config = dict(
    num_hidden_layers=10,
    hidden_size=128,
    n_experts=160,
    experts_per_token=6,
    d_expert=64,
    d_shared_expert=64,
    hidden_act='tanh_gelu',
    moe_layers=[0, 1, 2, 3, 4, 5, 6, 7, 8, 9],
    router_score='softmax',
    normalize_top_k=False,
    routed_scale=5.16,
    balance_loss=0.00071,
    balance_bias=True,
    router_z_loss=0.001,
    router_noise=0.05,
    shared_expert_gate=True,
    init_std_router=0.00851,
    lr_router=0.00153,
    num_attention_heads=8,
    num_key_value_heads=8,
    head_dim=32,
    vocab_size=8192,
    norm='rmsnorm',
    norm_place='pre',
    norm_eps=1e-06,
    positions='rope',
    rope_theta=10000.0,
    rope_fraction=1.0,
    qk_norm=False,
    attn_scale=0.177,
    tie_word_embeddings=True,
    parallel_block=False,
    init='normal',
    init_std_qkv=0.0339,
    init_std_o=0.00535,
    init_std_up=0.0339,
    init_std_down=0.00379,
    init_out_by_depth=True,
    optimizer='muon_variant',
    learning_rate=0.00867,
    beta1=0.95,
    weight_decay=0.032,
    lr_head=0.0186,
    max_grad_norm=1.0,
    warmup_steps=200,
    schedule='cos',
    final_lr_fraction=0.1,
    batch_tokens=131072,
    max_seq_len=1024,
    doc_mask=True,
    train_tokens=678900000,
    max_steps=5180,
    dataset='wikipedia_en',
)
Below are experts of layer 6 (counted from 0) of a mixture-of-experts language model. Rows are named router (the router's row for the expert), up (a neuron's input weights, with its number) and show model dimensions 0-127. Each number is 128 + 32 x the weight over its row's rms, rounded and kept within 0 to 255.
Before each expert's rows: a language model's description of what the expert responds to; "gets" lists some tokens that make up at least twice as much of what it gets as of all text. This comes from a sample of Wikipedia text that the model never trained on. Tokens count by the router's weight.

# expert 41
What it handles: Word-middle suffix pieces. Middle and end pieces of common words and names, like er, ing, ical, ic, as in Cind-er-ella, Fed-eric-o, Pharm-ace-utical, larg-er.
gets: "er", "ing", "ic", "y", "ical ", "e"
router [144 137 171 138 193 126 172 121  81 170 102  99 158  57 114 129  98 152 142  97 184 165 183 193 124 101 148 110 185  77 152 149 116 146 168 140 132 149  67 148 104 120  95 127 122 122 150 119 128 138 116 147  83 128  80  97 146 116 159  87 138 127 125 158 164 144  82  87 192 119 120 148 162 162 108  79 102 146 101 138 153 127 123 122 134 129 173 138  95 178 113 110 156 129 189 193 141  76 127 129 108 171  99 144 172 175 131 124 182 128  87 117 165  52 103 108 132 115  87 127  89 136  64  61 116 115 135 101]
up0 [125 129 159  89 136 132 143 136 114 184 117 115 161  93 133 176 178  89 134  86 146 125 110  81  87 100  91  77 116 156 120 225 108 173 137  91  93 182 132  96 152 130 126 164 152 149 162 156 146 150 137 150 123 142 174  52  41 110  93  94 154 116 148  99 143 147 114 120  88  99 145 157 168 128  97  93 111 134 157 117 131 112 104  70  93 134 175 117 148  89 178  96 112 102  91 166  69 127  85 128 122 124  90 120 154 145 159 153 137 125 115 152 121  97 116 217 113 126  86 177 120 146 106 128  57 114 167 158]
up1 [116  99 114 115 255 121  96  96 105 139  55  92 147 112 164 124 109 150 131 117 200 156 134 132 172 155 123 145 109  98 192  91 139 117 105 139 157 154 123  56 168 140  92 139 114  77 153 117 119 104 127 119 120  84 165 118 127 101 109 167 131 155  97 108 109  99 155 107 117 123 158 201  99 124 146 118 126  92  78 124  80 142 148 104 215  85 143 102 128 105 161 110 156 171 171 156 163  94 115 109 143 141 139 110 130 153 152 144 141  81 121 134 124 109 115 107  61 115  69 100 150 111  88 133  97 119 120 122]

# expert 1
What it handles: Place-name word pieces. Middle and final pieces of proper names, mostly places and institutions, such as Himal-ay-as, Toky-o, Sandes-n-eben, plus closing brackets and table rules.
gets: "'", "a", ".", "al", ")", "-"
router [169 130 145 153 125 116 133 140  93 155 124 106 177 104 125 136 194 193 141 144 149 154 177 130 119 125 131 102 168  98 136 131  88  93 117 147 129 171 135 143 112 137  84 149 129 119 125 164  79 170  72 102 121 146 122 120 136 118 148 110 178  94 114 126 139 170  55  77 144 126 124 144 180 135 105  80  93 104 112 111 212 147 109 109 116 149 160 143  77 128 118  73 195 194 110 127 155  94 134  70 111 163 133 184 148 192 121 192 154 131 127 126 142  80  68 119 149 124  93 151 115 122  87  60 138 100  62 168]
up3 [ 88 146 107  87 189 122 116 128 146 107 135 163  68 182 166 152  88 197 148 102 119  95 198 122  82 129 105 106 150 131 174 115 180 157 189 124 138  75 138 137 117  99  66 134 116 116 117 157 164 186 115 145 106 182  90 163 134 131 124 115  95 163 112 113 118  93 165 159 110 107 156 125  55 202 137 138 145 196 177 161 146 124  88 151 125  91 111 120 133  87 154 148  93 148 121 123 136 134 110 154 118 175 165 138 138 117 113  65 181  97  61 123 192 125  88 146 140 141  91 146 111 151 158 160 114 115 128 111]
up4 [157  99 161 141 157 136 149 145  94 139 118 148 120 124 136 161 179 169  78  97  89 161 105 189 199 128 163 168  71 151  55 121  67 142 111 111 143 138  97 148  85 176 136 142 124 106 145 178 166 116 114 181  49 142 171 120  70  87 143 160 121 166 199 149 121 130 109 128 164 133 128 157 103  98 200 125 113 107 122 113 112 132 117 152 142 122  65 116 128 137 108 142  58 129  88 121 100 115 143 148 118 174 134 113 164 173 199  88  85 109 116 144 100 146 111 158 148 185 136 152 114 113  65 137 142 124  92 122]

# expert 30
What it handles: Place-name endings. Final pieces of place names, often Japanese or Pacific, and US states, such as Asak-us-a, Kawasak-i, California, Carolina.
gets: "a", "an", "o", "i", "as", "u"
router [184 126 139 148 123 125 129 139  98 147 125 116 156  76 162 159 160 184 111  94 138 133 169 183  89 152 128  84 166  76 148 142 130  79 146 178 109 162 111 121 123 146 106 143 117 107 131 203  76 158 106  94 120 182 125 143 136 106 133 109 146 130  94 147 143 162  69 101 154 124 140 159 183 162 117 108 104 120  86  84 217 181 112 136 132 131 181 139  91 117 109  91 154 154 119 150 121 117  72  62 118 131  85 138 133 162  94 198 139 112 133 105 167 117 102  89 195 114  93 162 131 136 108  66 120 107  53 153]
up3 [106 103 127 107 117 110 121 136  86 152 154 126 145 148 221 206 111 122 117 121 158 132 107  93 149  84  37  86  91 126 121  72 106 100 132 155  78 191 125 148 127 110 116 127 130 155 122 147 131 127  78 137  97 174 174 121 145 126 209 102 127 157 130 126 152 116 146 120 128  90  97 139 133 147 188 178 131 165 107 211  79 114 100  66 152 109 148 147 144  88 116  91 192 123 121 174 192 104 144  94 117 116  77 160 144 170 132 140  95 137 113 177 132 107 149 147 120 122 154 202 158 140 108 138 119 123  96 124]
up4 [ 90 103 118  72  97 145 118  94  98 121 127 137 147 111 163  60  88 164 149  77  95 133 138  83 115 193 148 153 160 118 107 102 119 198 162  56 100 120 146 157  90 130 186  64 108 118 175 144 146 117 183 173 123 130 129 112 144  77 127 129 155 110 124 143 196 135  58 151 180 136 139 116  79 180 136 147 134 100 112 103 164 106 161 127 135 140 136  64 113 103 147  91 127 133 139 107 126  64 171 128 107 111 157 116  75 118 149  80 125  68 147 107  88 189 157  99 179 120 116 112  92 137  95 135 153 143 170 129]